From a checkpoint of a small mixture-of-experts model trained on Wikipedia.
Experts: 544 SwiGLU neurons an expert, 1 pick a token.
Below are experts of layer 7 (counted from 0) of a mixture-of-experts language model. Rows are named router (the router's row for the expert), gate (a neuron's input weights, with its number), up (a neuron's input weights, with its number), down (a neuron's output weights, with its number) and show model dimensions 392-447. Each number is 128 + 24 x the weight over its row's rms, rounded and kept within 0 to 255.
Before each expert's rows: "gets" lists some tokens that make up at least twice as much of what it gets as of all text; "comes before" lists some tokens at least twice as common just after its tokens as in all text. This comes from a sample of Wikipedia text that the model never trained on. Tokens count by the router's weight.

# expert 2
gets: " |", ",", "1", ".", "2", "9"
comes before: " ", "0", "9", "8", "7", "5"
router [ 88  96 162 125 140 145 154  97  97  82 136 145 142 112  97  96 101 153 100 102 158 155 166  93 113 117 130 131 176 102 152  97 145 117 114 131 102 151 115 122 126 124 152  99  87 103 160  98 176 172 142 114 103 104  89 109]
gate0 [149 136 150 129 173 111 143 154 128 176 104 133  70 139 142  84 131  98 129 123 132  85 167 149 159 117  69 141 139 163 151  69 168 148 115 132  91 130 139 133 141 124 142 115 130 126 112 127 196 143  98 132 124 138 121 119]
up0 [159 127 159  92 151 122  98  90 151 122 104 142 147 111  87 151 124 138 174 157 161 114  77 128  99 157 136 182  92 130 110 119 123 149 192 152 134 119 113 104 148  83 149 130 153 123 150 129 160 114 149 108 131 137 124 128]
down0 [148 140 171 101 142 137  86 126 118 101 106 104  95 137 141 148 123 140 105 170 141  97 108 160 124 101 127 113 132 147 157 155 138 135 154 131 117 140 148 122 128 109 188 141 163 114 151 156 125 118 193 134 182 142 136 127]
gate1 [105 110 151 104 152 135 133 168 156 141 136 141 101 109 152 128 139 127  96 160 154 135 135 113 147  62 127 107 124 142 123 149 105 113 109 141 144 192 138 103 107 140 106 165 136 135 116 169 147 116 160 131 122 115 115 129]
up1 [119 165 150 130 131  99  80 166 137 123 109 133 151 159 126 167 160  98 141  82 126 100 122 151  92 148 116 142  83 164 147 134 119 141 130 135  96 104 137  82  93 138 144 127 109 131 154 163 139 139 101 124 119 152 122  77]
down1 [ 73 146 116 135  67  90 127 107 122 129 124 121 137 121 133 133 146 107 144 146 113 125 130 123 108 163 162 121 144  94 146 117 103 161 116 137 101 134 116 147 106 118  93 128 179 153 126 171 163 133 120 160 133 109 154 143]
gate2 [136 114 159 126 172 123 140  92 151 110 124 108 119 141 153 136 182 145 148 107 134 131 139 122 139  71 132 132 102 151 131  81 127 124 115 100  85 155 163 152 148  62 122 153 114 156 129 116  97 115 133 123 141 126 130 121]
up2 [ 85 106 118 146 123  94 128 137 122 109 142 111 164 148 118 120 148  98 164 118 119  74 128 140 112 117 107 113 139 109 152 127 110 113  88 103 140 141 141  94 115 102 159 145 105 122 154 108 124 124  99 105 145 115 149 105]
down2 [144 141 149  81 165 134 143 113 102 132 143 145 160 115 130 130 156  87 167 123  89 140 150 116 102 144 177 109 119 140 145 140  91 122  79 120 120 120  83 105 108 135 186 158  97 129 165 120 104 146  78 176 151 148 134 142]
gate3 [129 142 169  73 138  85  97 128 100 162 123 116  83  85 125 119 172 109 123 130 194 105 102 163 102 125 114 140 107 155 119 145  98 147 149 135 120 144 136 134 173 130 138 146 135 158 143 165 166 108 151 131 112 174 122 115]
up3 [113 103 109 155 117  98 140 116 152 147  78 142 108 170  92 147 120 106 123 106 150 174 139 131 199 158 128 116 111 114 159 109 126 126 177 120 152  89 132 153 127  90 143  72 149 181 154 119 138  96 116 112 124 172 148 103]
down3 [101 134 101 105 111 152 124  92 115 158 189 125 143 112 104 121 146 137 101 129 101  97 119 129 149 173 183 117  78 131 130 149 116 109 127 157 121 135 154 114 131 119 119  90 120 116 101 128 144 130 144 130 147 136 130  72]
gate4 [112 153 168 133 111 129 118  98 119 121 156 135 109  98 159 136 142 114 140 129 114 119 168  79 101 110 114 151 135  97 108  84 133 165 134 102 153 119 102 160 138 109 155 159 150 133 121 147 157 121  92 155  92  75 118 153]
up4 [145 143 153 171 109 168 142 159 117 132  96 140 106 158 158 143 105 115 117  65 127 100 118 137  88 146 141 104 125 155 146 162 122 115 170 126  82 158 139 175 132 117  94  68  77 167 110 142 136  71 109  91 151 128 159 145]
down4 [148 150 212 124 141 170 125 152  93 127 155 116 104 108 174 128  82 117 163 136 143 150 154 112 133 113 142 110 150 131  90 164 108 155  96 143 110 161 147 151 141 155 131 160 147 128 132 138 105 114 149 133 114 131 107 123]
gate5 [117 110 147  99 123 123 118  82  60 123 113 130 106 133 106  95 147 190 126  95 129 135 118 154 130 133  84 154 120 137 116 106 113 101 140 126  98 117 142 106 116 107 149  85 144 180 111 156 146 118 133 105 134 158 169 140]
up5 [102  87 140 118  90 126 123 121 108 116 119 137 126 143 151  94 155 149 106 108 163 113  87 101 141 120  93 133 114 159 143 140 128 143 173 181 108 145 120  85 132 131 115 122 110 147 134 128 104 108 121  92 153 105 124  97]
down5 [126 111  79 119 134 109  99 112 105 111 129 167 147 112  88 126  75 142 137 112 174 128 170 143 158 136 169 113 138 122  91 183 136 122 125  67 129 118 108 115 120 130 127 161 120 148 141 136 141 144  88 112 109  78 119 148]
gate6 [137 157 142 124 147 136 119 124 125 156 154 182  98 131 131 126  89 188 111 109 152 132 122 115 143 141 139 169 155 149 101 121  97 103 115 141 144 111 128 100 119 155 125 146 116 125 129 138 151 136  77 110 160 118 102 150]
up6 [137 159  88 159 131 149 154 101 143 148 117 114 167 120  98 104 111 145 163  83 142 165 132 123 116 135  92 140 169  93 151 177  85 112 128  74 141 177 129  94 163 169 125 115 156 141 194 115 105 160 131 124 127 158 170 123]
down6 [114 132 154 107 114 122 130 160 149  97 154 149 107 101 121 133 121 132 106 136 104 148 133 121 120 159 137 109 131 139  82 134 132  84 137 128  90  97 134 148  97 155 125 149 150 143  84 163 100  87 102 142 143 138 103  95]
gate7 [120  86  89 130 130 157 157 146 125 128  95 136 121 126 138 118 103 142 103 164 109 103 152 183 127 138 151 161 101 129  94  98 159 141 166  85  99 139 131 173 148 168 124 118 125 138 119 103 149 124 125 143 131 101 110 149]
up7 [148 113 158  68 140 106 121 127 122 104 154  97 145 134 168  85 139 151 144  82 105 120 129 129 112 123  91 133 137 127 104 113  61 141  97 160 120 108 130 100 119 127 158 135 125 101 192 160 125  99 106  77 117 175 139 135]
down7 [107  85 142 120 196 112 134 115  92 129 134 121 136 148 150  84 178 108 167 126 133 113 131 116  92 109 127 137 115 177 129  81 136 125 119 167 103 121 139  92 121  73 138 144 117 146 136 149 161 130 106 134 143 122 125  87]
gate8 [134 119 122 175 125 169 136 104 121  75 118 172 114 130 108  99 141 150 131 112 130 126 116 126  88 115  92 147 125 150 105 147 158 141  83 114 146 126 108 147 147 125 159 156 159 134 112 118 145 131 173 131 127 121 113 111]
up8 [132 132 136 112  84 145 117 154 153 193 131 168 135 133 113 137  85  90  92 125  73 184 154 121 170 112 117 127 135 113 132  88 115 108 133 116 129 145 162  96 126 130 116 122 113 150  84 123 106 147 122 115 122 145 143 108]
down8 [ 81 104 114 104 123 167  66  87 145 113 134 106 125 107  94 118 110 124 134  96 108 107 151  68 119 111 123 102 108 142 108 116 151 137 125 162 143 145 150 158 144 149 150 148 168 155  65 124 133 112 106 138  67 127 180  96]
gate9 [104 125 147 117  97 146  78 133  76 124 146 136 100 145 167 150 173 175 148 122 135 159 174  92 128 110 108 123 122 130 179 141 165 121 120 130 101 162 123 115 148 134 129  82 149 138 116 140 112 115 107 126 100 142 129 161]
up9 [115  98 114 174 136 105 151 111 155 113 161 148 105 153 169 126 152 154 133 108  64 127 105 121 135 126 138 132  87 121 123 118 177 150  95 130  89 179 141  88 169 137 120 113 147 114 107 113 134 114 150 171 108 139 135  91]
down9 [117 119 146  88 156 120 143 142 184 154 148 105 142 113 115 127 120 160 122 138 149 124 150 107 164 100 153 108 120 108 154 140 124 132 109 160 136 138 120 132 149 103 160 176 136 101 121 154 142 145 132 133 125 106 144  85]
gate10 [131 123 150 107 127 156 140 111 117 154 110 134  81 168 147 117 134 118 133 130 114 158 155 134  98 111 124 105 166 153 104 150 148 118 153 168 132 177 148 110 129 117  97 132 113 111 104 159 148 149 169 108 124 141 112 151]
up10 [122  94 160 123 196 119 143  90 115 137 131 113 100 158 116 131 141 134 102 148 147  98 117 121 138 124 126 114 125 156 120 152 118 130 149 103  85 148 127 151 108 110 111  85 127 143 165 126 144 160 125 101 117 163 118 138]
down10 [115 148 146  93 158 158  84 171 164 117 100 155 147 144 128 151 123 104 128 174 111 157  96  84 140 132 148 116 125 102 165 108 132 124  74 120 109  39  83 125 149 142 127 148 143 128 115 134 145 119 117 104  95 102  96 138]
gate11 [117 120 154 155  90 153 169 105 128 131 106 101 144 114 158 137 150 114 147 118 147  76 148 131 149 135 118 130 129 174 144 173  93 155 134 118  78 133 129 131 111 155 133 146 124  97 148 108 151 163 144  96 114 169 132 147]
up11 [144 126 142  74 131 111 113 132 145 110 105 125 123  93 119 101 107 138  70 132 141 136 126  95 117 134 133 153 138 192 139 105 110 141 116  96  92 150  91  88 133 115 134 140 135 106  64 159 134 139  99 114 103 158 120 143]
down11 [119 141 108 158 142 105 139 136 122 151 140 153 145 180  58 168 108 137 116 130  98 120 101 157 172 134 134 144 143  79 129 102 130 136 185 128 122 138 115 117 154 126  99 133 137 143 114 148 142 114 140 152 148  90 129 100]
gate12 [145  89 121 102 115 127 130 108 137 117 133  80  98  96 140 100 155 123 102 137  93 155 162 150 145 137 126 113 138  86 126 122 122 139 133 120  78 151 135 151 126 111  98 137 145 110 127 117 155 146 143 145 164 139 128 132]
up12 [138  52 125 102 131 150 125 116 149 167 104 120 121  94 119  98 120 163 126 160 136 125 108 152 149 117 155 148 118  97 105 115 137 130 171 130 136 125 145 198 148 119  99 105 164 145 129 168 144 123 138 137 128 131 106 111]
down12 [157 121 141 156 172 178 131 131  91  76 120 161  87 110 128 142 156 110 166 153 144 134 102 106 172 132 181 167 136 124 140 140 146 124 119 135 157 141 161 103 144 158 114 161 113  79 128  96 128 153 107 153 108 141 169 155]
gate13 [138  89 139 111 110 140 119 127  81 105 125 117 113 137  97 105 156 122 110 124 151 125 127  99 186 117 117 124 118 106  90 105 125  99 108 127  95 118 114 131 129 171 171 117 109 125 176 152 152 135 180 115  84 149 131 125]
up13 [147 156  97 121 130 154  85 116 130 166 101 135 133 126 133 102 131 144 149 113 129 125 120 105 111 108 155 169  78 107 136 156  98 141  99 137 118 125 108 149 104 125  97 142 123 116 102 135 114  68 112 151 123 153 145 148]
down13 [153 115  88 124 106 116 111 112 118 116  74 147 130 146 126 149 159  92 146 150 123  88 123  86 122 123 130 117 125 127 149 120 132 132 124 106 156 140 146 128 106 126 141 144 129 131 139 145 143 105 162  53 106 128 123  83]
gate14 [135 130 123  93 145 132 100 137 124 136 146 121 127 128 122 152 102 119 113 146 119 101 171 109 141 107 151 175 117 124 112 113 140 117  89 145 150 128 147 146 127 119  83 154  98 149 110 138  94  99 109 101 120 113 175 145]
up14 [122  83 107 119  83 129 145 138 125 163  85 161 151 128 126  94 143 133 134 111 122 106 111 159 132 126 138 125 144 138 131 124  91 161 142 121 122 177 154 117 153 152 150 132 109  77 141 148 120 152 108 174 124 146 139 136]
down14 [137 100 123 130 105 135 157 118 121 153 160 127 142  94  94 157 115 109 122  94 122 115 118 141 127  95 113 135 134 143  70 159 100 107 132  63 170 167 114 104 149 150 143 116  44  93 146 131 127 110 150 113 109 112 137 141]
gate15 [121 105 124 102 109 155 153 120  82 116 102 131 112 127 139 159 124 106 116  86 118 133 103 154 129 101 130 118 104 128 153 153 167 126 101 179 124 112 106 143 113 144 128 127 126 120 109 115  91 146 146 140 121  66 132  90]
up15 [117 172 128  52 133 118  71 134 124 163 109 103 142 128  90 190 160  75 135 106 151 114 107  99 115 105 127 128 111 143 105 154  81 153 118 139 105 110 124  84 131 111 151  79  82 103 111  99 142  99 154 137  93 112 161 141]
down15 [122 134 109 156 130 109 145 139  63 167 108 124  88 156 159  99 127  79 133 126 109 133 117 188 118 133  94 118 129 127 116 111 150 154 122 128  98 148 130 146 119 110 144  98  61 166 137 107 120 134 100 131 133  97 121 152]
gate16 [126 136 135 133 118 121 137 163 140 155  97 114 138 151 137 156 121 143 172 134 149 135 121  97 138  93 164  94 131  96 142 123 100  98  89 148 124 112 120 142 142 154 164 159 156 102 115  88 154 154 153 176  71 139 128 133]
up16 [112 157 119 128 111 124 169 175 135 179 148 126 121 164 105 183 114 158 127  90 119 129 160 121 139 117 146 134 123  90 133 142 146 102 119 136 135 129 117  62 136 130 136 108  72 118 100  91 111  92 115 107 105 120  69 133]
down16 [160 114 137  97 113 164 101 129 111 122 163 118 130 131 140 145 113 114 140 124 132 134 139 137  93 132 139 145 124 136 156 113 131 130  97 142 113 122 110 153 138 135 101 136 142 164 151 143 156 134 127 130 169  98  94 129]
gate17 [114  86 110 152 128 110 128 186 129 110 158  96 115 123 115 128 127 138 133 146 158 100 111 114 117 133 115 154 149 142 148 109 174 106 133 185 116 149 139 146 114 126 159  95 148 145 137  73  73 103 131 139 106  94 138 132]
up17 [111 138 121 114 161 148 116 124 132 116 150 125 114 128 136 129 113 132 113 133 156  98 126 112 118 128 150 148 119 132 127 152  79 144  93 156 141 107 122 111 159 128 172 130 128 156 145 106 159 100  84  68 125 106 101 137]
down17 [121 120 140 166 138  90 116 138 117 123 154 108 108 157 161 111 117  91 137 103 142 130 130 122  65 141 138 163 133 129 112 118 144  85 141 123 146 118  77 134 148 144 170 117 140 128 103 118 105 144 136 135 135 145 127 136]
gate18 [143 116 102 138 124 171 171 158 108 166 127 133 134 197 158 130 149 124 161 117 117 108 135 166 151 121 124 133  65 133 130 110 153 133 160 182 164  97 147 133 172  92 142  93 165 133 160 148 166 107 152 111 153  98 118 124]
up18 [104 129 112 149 120 146 137  75 142 145 105 168 124 166 152 136 101 131 144 126 163 137 133 157 116 116 141 149 101 112 133 137 152 151 165 121 129  85 144 143 160 137 120  88 137 157 131 115 153 160 107 150 111  39 133 100]
down18 [ 93 132 154  87 134 140 112 145 128 161 124 118 115 122 125  90 148 145 113 161 157 120  88 158 152 125 113  89 105 119  84 112 152 158 142 137 124 118  91 136  88 115 155 156 127 174 201 103 103 139 128 121 122  99 135 119]
gate19 [145 130 114 105 119  90 158 155 150 100 155  97 109 128 149 128 106 126 122 118 121 111 183 104 125 127 116  85 135  97 137 110 118  99 137 144 166 139 127 151 139  82 130 109 126 101 150 128 102 109 140 122 136 117 140 171]
up19 [113 136 116 116 155  84 140  97 134 117 131 170 150 141 125 106 138 122  86 139 177  73  99 119  97 157 126 141 151 125  96 166  70 185  68  87 140 156 132  95 145 132 136 147 115 139 141 156 186 108 164 141 127 162 128  95]
down19 [150 140 146 144 140 149 131 152 100 123 110 124 109 132 129 145 110 156 157 124 109 138 152 101 119 100 121 126 104 158 174 148 155  78  88 146 125 118 130 142 134 134 133 137  67 165 163 143 127 126 141 124 142  98 118 174]
gate20 [164 128 124  97 118 109 169 118 103 122  87 101  85 115 112 166 131 125 121 155 133  96 178 148 146 126 108 157 134  87 120 112 109 155 157 142 126 134 133 156 125  90 147  98 142 102 111 123 134 149 133 127 115 106 125 155]
up20 [101 130 104 102 129 128 125 133 126  75 145 143 107 150 142 124 149 115 142  82 128 130 103 154  88 158 112 127 109 122 142 149 154 112 112 108 159 123 120 113 133 146 113 139 141 151 109 106 104 162 134 105 131  61 155 167]
down20 [134 107 125  98  93  80  71 167 164 147  91 121  94 118 164  89 156 145 111 119 106 125  91 106 151 114 131 116 116 121 127 151 121 157  76 142 135 157 142 155 100 142 134 123 138 112 113 145 140 100 121 150 128 127 117 122]
gate21 [173 113 129 139 107 157 112 181 143 128 154 155 160 105 128 167 121 117 132 177 175 145 138  87 132 122 109 117 117 143  87 106 169  95 148 178 136  85 133 123 122 137 128 110 120  85 110 107 128  93 130 190 156 130 136 121]
up21 [159 141 140 137 167 145 141 144 148 119 125  81 151  99  97 164 128 153 141 124 157 131 148 157 111 175 141 126 122  91 134 108  98  96 115 126 162 112 111 119 106 136 124 167 112  93  95 138 128 104 148 113 155 124 104 141]
down21 [131 147 117 118 147 139 163 126 133 147 123 124  89  89 126 128 145  89 113 101 104 110  79 145  85 159 118 108 115  80 169 121 115 128 128 157  66 120 137 118 178 128 127 130 146 117  92 121  79 167 114 192 120 157 121 121]
gate22 [ 99 102 127 137 119 102 110 107 147 134 130 159 142 131 111 127 134  80 157 143 146 159 110 125 109 130  98 143  90 143 111 104 108 153 161 106 123  81 131 114 168  99 141 167 144 136 112 166 143 174 113  80 137 124 135 119]
up22 [114 121 109  84 144 122 117 111 185 176  74 108 113 118 121 117 149 147 137 118 137 160 125 143 103 110 141  86 131 152  91 148 117  99 133 137 171 135 126 135 137 100 111 129 121 146  88 137 147 138  92 125 136 127 102 149]
down22 [135 103 114  93  72 105 132 153 144 143  88 144 100 170 124 168 133 144 151 120 125 126 141 114 125 105 126  86 115 139 134 122 124 142 152 160 156 123 149 167 138 112 149 117 117 141 149 151 152 119 127  98 163  81 165 134]
gate23 [122 101 144 102 103 139 163 154 158 135 174 100 107 124 111  96 105 138  79 144  97 159 162 139 108 151 136  97 147 126 137 123 111 144 155 156 146 145 137 106 122 177 134 113 129 155 139 137 124 151 154 109 163 111 105 143]
up23 [142  65 139 130 132 113 129 102  51 147  67 124 144  87 146  96 146 146 117  75 167 144 130 177 150 101 147 114 117 169 107 109 159 151 103  80 141 119 129 124 104 120 166  88 186 157 174 137 129 102 161 138 120 125 141 138]
down23 [131  94 154 118 137 114 122 117 156 115 117 170 148 120 128 136 191  97 129 120 166 102 163 123 111 166 117  99 132 123 140 124 120  82 162 152 135 133 109 199 122 115 113 121  84 159 114 156 160 114 135 107  96 123 157 130]
gate24 [177 217 138 124 137 121 107 139  99 122 131  74 104 115 117 147 113 135 151 105 170 113 126 157 148 111 155 121 173 108 155 112  91 144 125 151 148 140 132 132 130 162 118 145 100 133 115  59 136 131 114 159 172  95 130 148]
up24 [166 132 114 164  98 148 135 145 118 139 113 128 160 133 107 130 110 105 158 141 128 134 162 132 157 128 160 123 144 139 175 137 129 136 139 143 150 137 152 169 164 140  97 122 103 142 136  99 150  81  97 140 151 135 114 131]
down24 [158 114 130 136 127 124 123 148  85 151 126 129 128 109 124 158 165 112  96 135 157 112 100 134  99 165 136 109 173 132 150 119 132 126 143 132 115 138 102 118 105 117 108 166 146 100 130 107 120 100  79 107 157 142 108  80]
gate25 [178 117  98  92 139 141  93 146  95 129 102 132 118 154 151 161 159 104 135 127 159 133 150 125 131 130 143  90 134 135 157 126 131 132 119 104 119 188 141 180  89 160  94 125 161 104 130 122 107 129 164 203  84 125 135 134]
up25 [119 155 144 185  99 147 128  75 125  86 128 132 169 169 127 114 124 125 135 145  97  99  89 161 115 135 107 121  84  97 124 155 141  91 136 138  91 132 128 142 164 139 136 111 123 129  82 128 133 158  73 167 158 134 153  91]
down25 [110 117 125 118 158 140 133 103 147  73 101 117 113 127 165 116 144 131  88 138 128 122 165 148  92 150 134 115 103 118 130 137 118 147 123 162 121 154 154 102  98 123 122 140 183 109 141 163 155 136 100 165  85 147 128 150]
gate26 [139 137 147 162 112 136  93 103 110 105 159 145 112 112 134  87 106 109 138 106 141 116 104 130  71 146 118 155 137 123 142 113  91 129 116 115 163 111 124 148 146 125 140 173 132 125 167 145  82 146 120 129 116 128 157  96]
up26 [136 104 117 157  51 152 108 125  85 123 154 118 140 120 125 117 110 128 128 145 164 132 154 152 129 135 131 173 108 111 155 131 144 124  84 127 115 101 113 133 144  98  73 153 145 157 131 132 111 127 117 161 150  73 129 114]
down26 [136  70 143 135 128 123 126  87 137 115 127 117 110 104 132 134 122 137 153 109 107 143 133 159 136 112 125 120 146 107 139 130 144 152 107 146  72  82 100 147 140  96 111 134 127 131 113 114 126 160  92 149 171  97 170 121]
gate27 [128 168 106  86 106 163 104 134 109 146 156  93  70 123 105 140 102 126 149 147 103 131 148 120 133 133 126 127 143 117 155 125 105 160 125 138 167 178 124 103 108 127 118  82 112 168  87 100 167 111 139 109 168 114 162 137]
up27 [123 105 118 126  85 173 111 120 148  96 100 141 136 132 157 151 110 119 162 143 119 100 150 116 111 150 126 161 160 106 129 119 169 126 109 120  94 107 131 169 136 108 136 143 126 103 185 135 149 113 131 106 128  97 104 104]
down27 [146 141 134 138 150 136 133  96 123 162 179 174 106 112 130  95 140 115 116 156 168 133 114 123 127 143 145 162 119 143 116  99 137 124 138 123 156 145 124 109 157 107 192 128 135 133 134 119 164 143 205 108 125 143 143 167]
gate28 [142 139 136 106 152 135 104 123 193 173 144 141  93 106 133 125 107 128 117  71 160 125 181  82 132 127  98 118 135 176 124 106  99 117 137 159 148 151 138 108 144 119 128 120 102 107 130 137 144  99 134 116 120 143 115 128]
up28 [146 107 137 136 143 147 124 146  86 128 148 142 141 129 143 134 170 101 113 131 108 101 124 135 141 147 119 100  69 100  96 168  68 119  92 117 139 114 147 157 120 119 160  77 114 120 137 169 106 115 122 158 123 120 135 113]
down28 [122 113 112 161 130 141 123 149 159 120 135 158 123 110 128 123  90 156 153 136 165 116 109 121 147 115 149 115 163 145  68 125 132 136 106 100 153 113 120 152 151 142 138 117 130 141 143 126 102 136 146 148  61 164 106 105]
gate29 [182 117 157 176 125 152 129 157 120 107 122 164 154 154 179 141 187 130 125  95  99 120 109 118 121 125  89 131 106 122 151  65 118  88  96  85  91  94 116 135 116  94  99  95 141 167 117 152  78 159 106 150 133  88  86 192]
up29 [111 130 106  99  73  97 148 119 145 138  73 144 172 107 130 148 139 136  94 106 111 101 123 115 106 163 137 115 133 106 124 104 135 138 131 149 140 138 126 141 126 167 120  88 138 130 159 121  85 124 119 119  93 127 122 143]
down29 [135 150 180 121 155 138 122 146  84 121 129  88 108 154 122  83 120 134 142 131 131 105 116 159 103 120 166 161 105 111 132  76 170 151 114 167 148 130 125 139 127 127 126 126 142 127 134 146 132  87 162 136 128 145 148 140]
gate30 [151 178 101 132 127 150 129 109 125 141 113 120 100  75 121 107 157 178  92 120 143 100 104 108 182 151 141 127 121  97 145 144 139 122 120 103  95 173 109  98 122 131 102 136 147  85 130 106 107  96 148 124 164 164  81 108]
up30 [107 122 131 131 136 133 130 127 111  71 135 145 124 128 138 140 125 128 133 141  83 128 134 165 147 147 128 150  97 130 155 124 143 119 155 119 135 141 147 138 125 184 134 151 166 156 161 117 110 137 127  77  87  90 115 141]
down30 [112 103 113  98 132 133 108 170 164 108 106  76 133 153 113 107 150  96 146 189 146 125 163 141 128 144 154 122 188 152 155  70 123 117 171 109 120  98 124 141 108 130 125 155 108 117 148 160 114 128 133 125 105  93 127 122]
gate31 [ 98 152 118 139 133 163 107  92 125 141 141 156 103 160 130 139 133 101 133  86 174  80 116 136 124 147 146 141 147 128  97 152 104 150 133 110 148 120 112 154 102 162 163 122 118 115 108 165 158 103 158 136  76 120 176 131]
up31 [107 137 114 148 131 157 114  68 165 137 126 178  91 203 137 160 120  96 157 137 147 142 120 128 100 158 139 182 150 160 117 149 146 114 151 118 156 136 104 115 141 123 135 161 120 109 102 147 131 127 124 117 112 123 107  99]
down31 [158  96 139 122 171 152 148 118  93  99 130 124 150  94 151  96 117 151 140 130 136 157  82 145 120 144 104 128 131 117 136 180  99 124 123 106 141 122  82 105 122 136 136 126 128 123 154 141 175 110 116  92 155 111 106 155]
gate32 [147 149 115 107 116 114 141 153 136 172  88 142 120 137 140 137 157 130 115 127 153 159 108 135 100 148  91 139  92 128  94 100 150 108 138 108 122 119 143 130 107 114 117 138 104 131 176 149 144 109 177 141 144 141 117 133]
up32 [138 119  73 131 138 147  95 129  92  83 117 154 153 115 164 154 150 147 117 117 141  95 151 125 134 138 170 106 119 155 173 161  90 131 106 112 137 136 109 164 123 119 132 144 143  94 151  97 143  99 122 143 124 110 124 124]
down32 [148 115 124 111 107 149 152 132 102 169 104 144 139 118 110 119 130 136 144 114 141  98 119 127 154 154 115 141  75 161 130 145  98 152 156 107  72 128 125 148 121 145  99 128 122 159 121 132 156  97 143 106  95 146 140 187]
gate33 [162 135 180 116  91 136 122  99  88 157 126  83 140  97 127  78  97  94  98  80 118 145 135 144 145 156 146 135 112 149  91 141  76 169 105 175 149 131 153  74 135 117 132 165 106 124 158 106 168  94 118  84 145 126 131 103]
up33 [110 143 151  98 126 122 121 159 120 121 141 111 128 157 111 154 111 163 138 140 127 139  88 151 108 170 117  95 151 127 109 110 131 115  90  93 139  83 122  82 161 155 114 130 122 105 107  91 107 156  99 147 128 133 147 132]
down33 [162 140 128 140 154 151 116  83 142 129 106 170 151  71 150 119 121 108 149 143 163 156 138 108 158 130 181 101 127 153 131 119 138 136 131 152 125 115 159 149 135 106 102 143 142 162 144 133 128 105 123  95 139  77 118 119]
gate34 [121 174 173 147 151 119 109 137 143 145 142  66 102 190 139 120 148 123 121 112 125  99 100 132 143  65 127 128 117 120 119  97 158 167 121 169 154 127 135 127 134 125 124 140 117 110 104 119 154 170 124  83 156 175 167 172]
up34 [115 175 130  79 158 118 148 118 146 117 149  95 121 148 129 119 165 140 140 105 131 103 142 140 133  84 152 153 137 115 152 115 112 196  89 121 158 180 108  99 181 122 131 179 120 131 115 140 136 131 126 124 170 149 158 149]
down34 [143 152 124 117 188 138 108 125 139 122 151 130 139 150 114 120 123  99 128 183 102 123  97 148  98 135 143 153 133 169 129 132 141 118 107 144 141 111 142 122 140 140 121 123 106 128 127 106 130 118  93 119 109 111 125  99]
gate35 [135 134  64 142  60 114 124  92 126 125 117 107 108 105 148 127 156  93 128 110 113 120 125 147 161 122 124 178 116 144 111 131 151 161 102 100 121 128 114 103 180 113 132 139 127 124 100 134 132 156 178 136 142 137 109 169]
up35 [132 118 115 121 152 138 131 107 135 117 143 139 145  94 146 115 128 138 140  97 145 126  68 126 182 112 114  82 108 108 130  88 146  73 135 106 142 111 147 152 132 103 134 148 149 151 126 107  93 109 107 171  83 122 113 128]
down35 [162 152 121 153 112 135 125 136 124 128 178 131 114 130 109 150 167 137 132 139 116 139 117 164 158 142 134 180  85 125 162 129 122 112 121 124 155 181 119 121 155 107 138 152 134 145 105 140 142 146 126 108 110 132 129 132]
gate36 [100 153  96 107 135 102 118 117 113 145 149 108 117 118 112 123 108  83 155 113 121 111 104 157 109 118  91 123  95 106 159 150 125 158 113 134 113 123 108 126 113 183 176 163 157 153 132  85 157 122 114 102 102 111 102 102]
up36 [168 102 107 126 126 140 118 133 145 110 131 141 159 156 125 137 123 129 124 133 110 133 139 135 103 136 116 145 121 135 116 167 127 142 117 120 150 123 147 101  98 145 116 128 102 136 134 123 133 137 124 113 146 146 159 128]
down36 [108 131 142 152 117 101 140 139 134  86 136 130  92 137 170 126 132 172  90  91 131 100 132 124 146 145 102 145 100 162 124 178 154 182 128 106 126 122 119 133 120 135  81 143 173 121 136 166 134  66  82 106 112 150 151 107]
gate37 [ 99 149 144 173 131 174 169 100 157 140 134 203 139  87 170 101 150 128 128  98  94 131 120 125 125 122 130  87 129 156 128 123  93 155 148  97 104  98 152 151 132 109 150  93 120 127  97 105  69  87 105 124 138 166 124 150]
up37 [133 149 120 123 153 116  72 131 165 106 160 129 124 160 139  89 104 136 138 111 157 142  95 125 109 144 116 120 132 177 146 139  98 124 142 126 146 146 125  86 120 164 116 135 139 146 138 164 101 105 189 170 160 146 129 126]
down37 [123 107 180 122 157 143 135 131 145  97  95 107 174 114 136 112 140 155 120 152  89  87 128 117 154 152 116  94 142 143 140 153 121 126 129  69 175  97 126 123 145 115 129 138 142 131 104 159 141 111 164 123 125  81 127 102]
gate38 [100  93 149 110 121  95 205 136  91 120 177 114  91 119 116 111 144 135 102 114 117 103 135 120 129 102 119 143  87 158 137  89 120 123 127 145 145  99 141 124 145 104 115 103 153 156 147 130 139 110 136 101 100 140 134 138]
up38 [153 139 104 137 117 141 143  96 186 100 106 156 104 133 134 124 159 152 104 138 141 131 127 116 127  92 129 139 132 145 151 116 144 128 101 131 128 119 127 111 134 137 141 148 198 163 149 147 109 131 133 129 130  75 113 128]
down38 [139 135 132  94 156 142 133 143 127 194 100 136 133 121 132  99 130  84 127 130 113 139 138 126 122 135 107  97 156 105 115 138 160 117 156  92 119 105 125 142 115 182 113 121 105  92 152 117 173 145  50 130 113 132 148 122]
gate39 [122 102  97 124 146 144 129 149 109 131  86 170 115 159 113 147 137 118 157 157 116 186 114 144 148 117 105 149 100  96 108 150 117  99 143 152 156 150 105 101  76 145 105 140 144  91 134  82 137 148 133 156 141 117 112 165]
up39 [120 167  97 151 178 139 134  98  97 101  98 145  97 111 128 120 123 150 144 145 113 124 125 142 115 147 145 118 147 117 156 123 132  92 114  94 131 137 134 159 130 155 151 152 124 152 130 102 129 125 153 139 138 100 126 127]
down39 [134 120 173 109  99  98 147 107 104 172 140 156 126 119 117 155 136 145 104 115  86 107 124 119 133 192 133 122 120 119  87  88  75  98 115 139 127 136 121 156 136 131 146 109  93 123 136 133 135 180 171 136 117 125 114 123]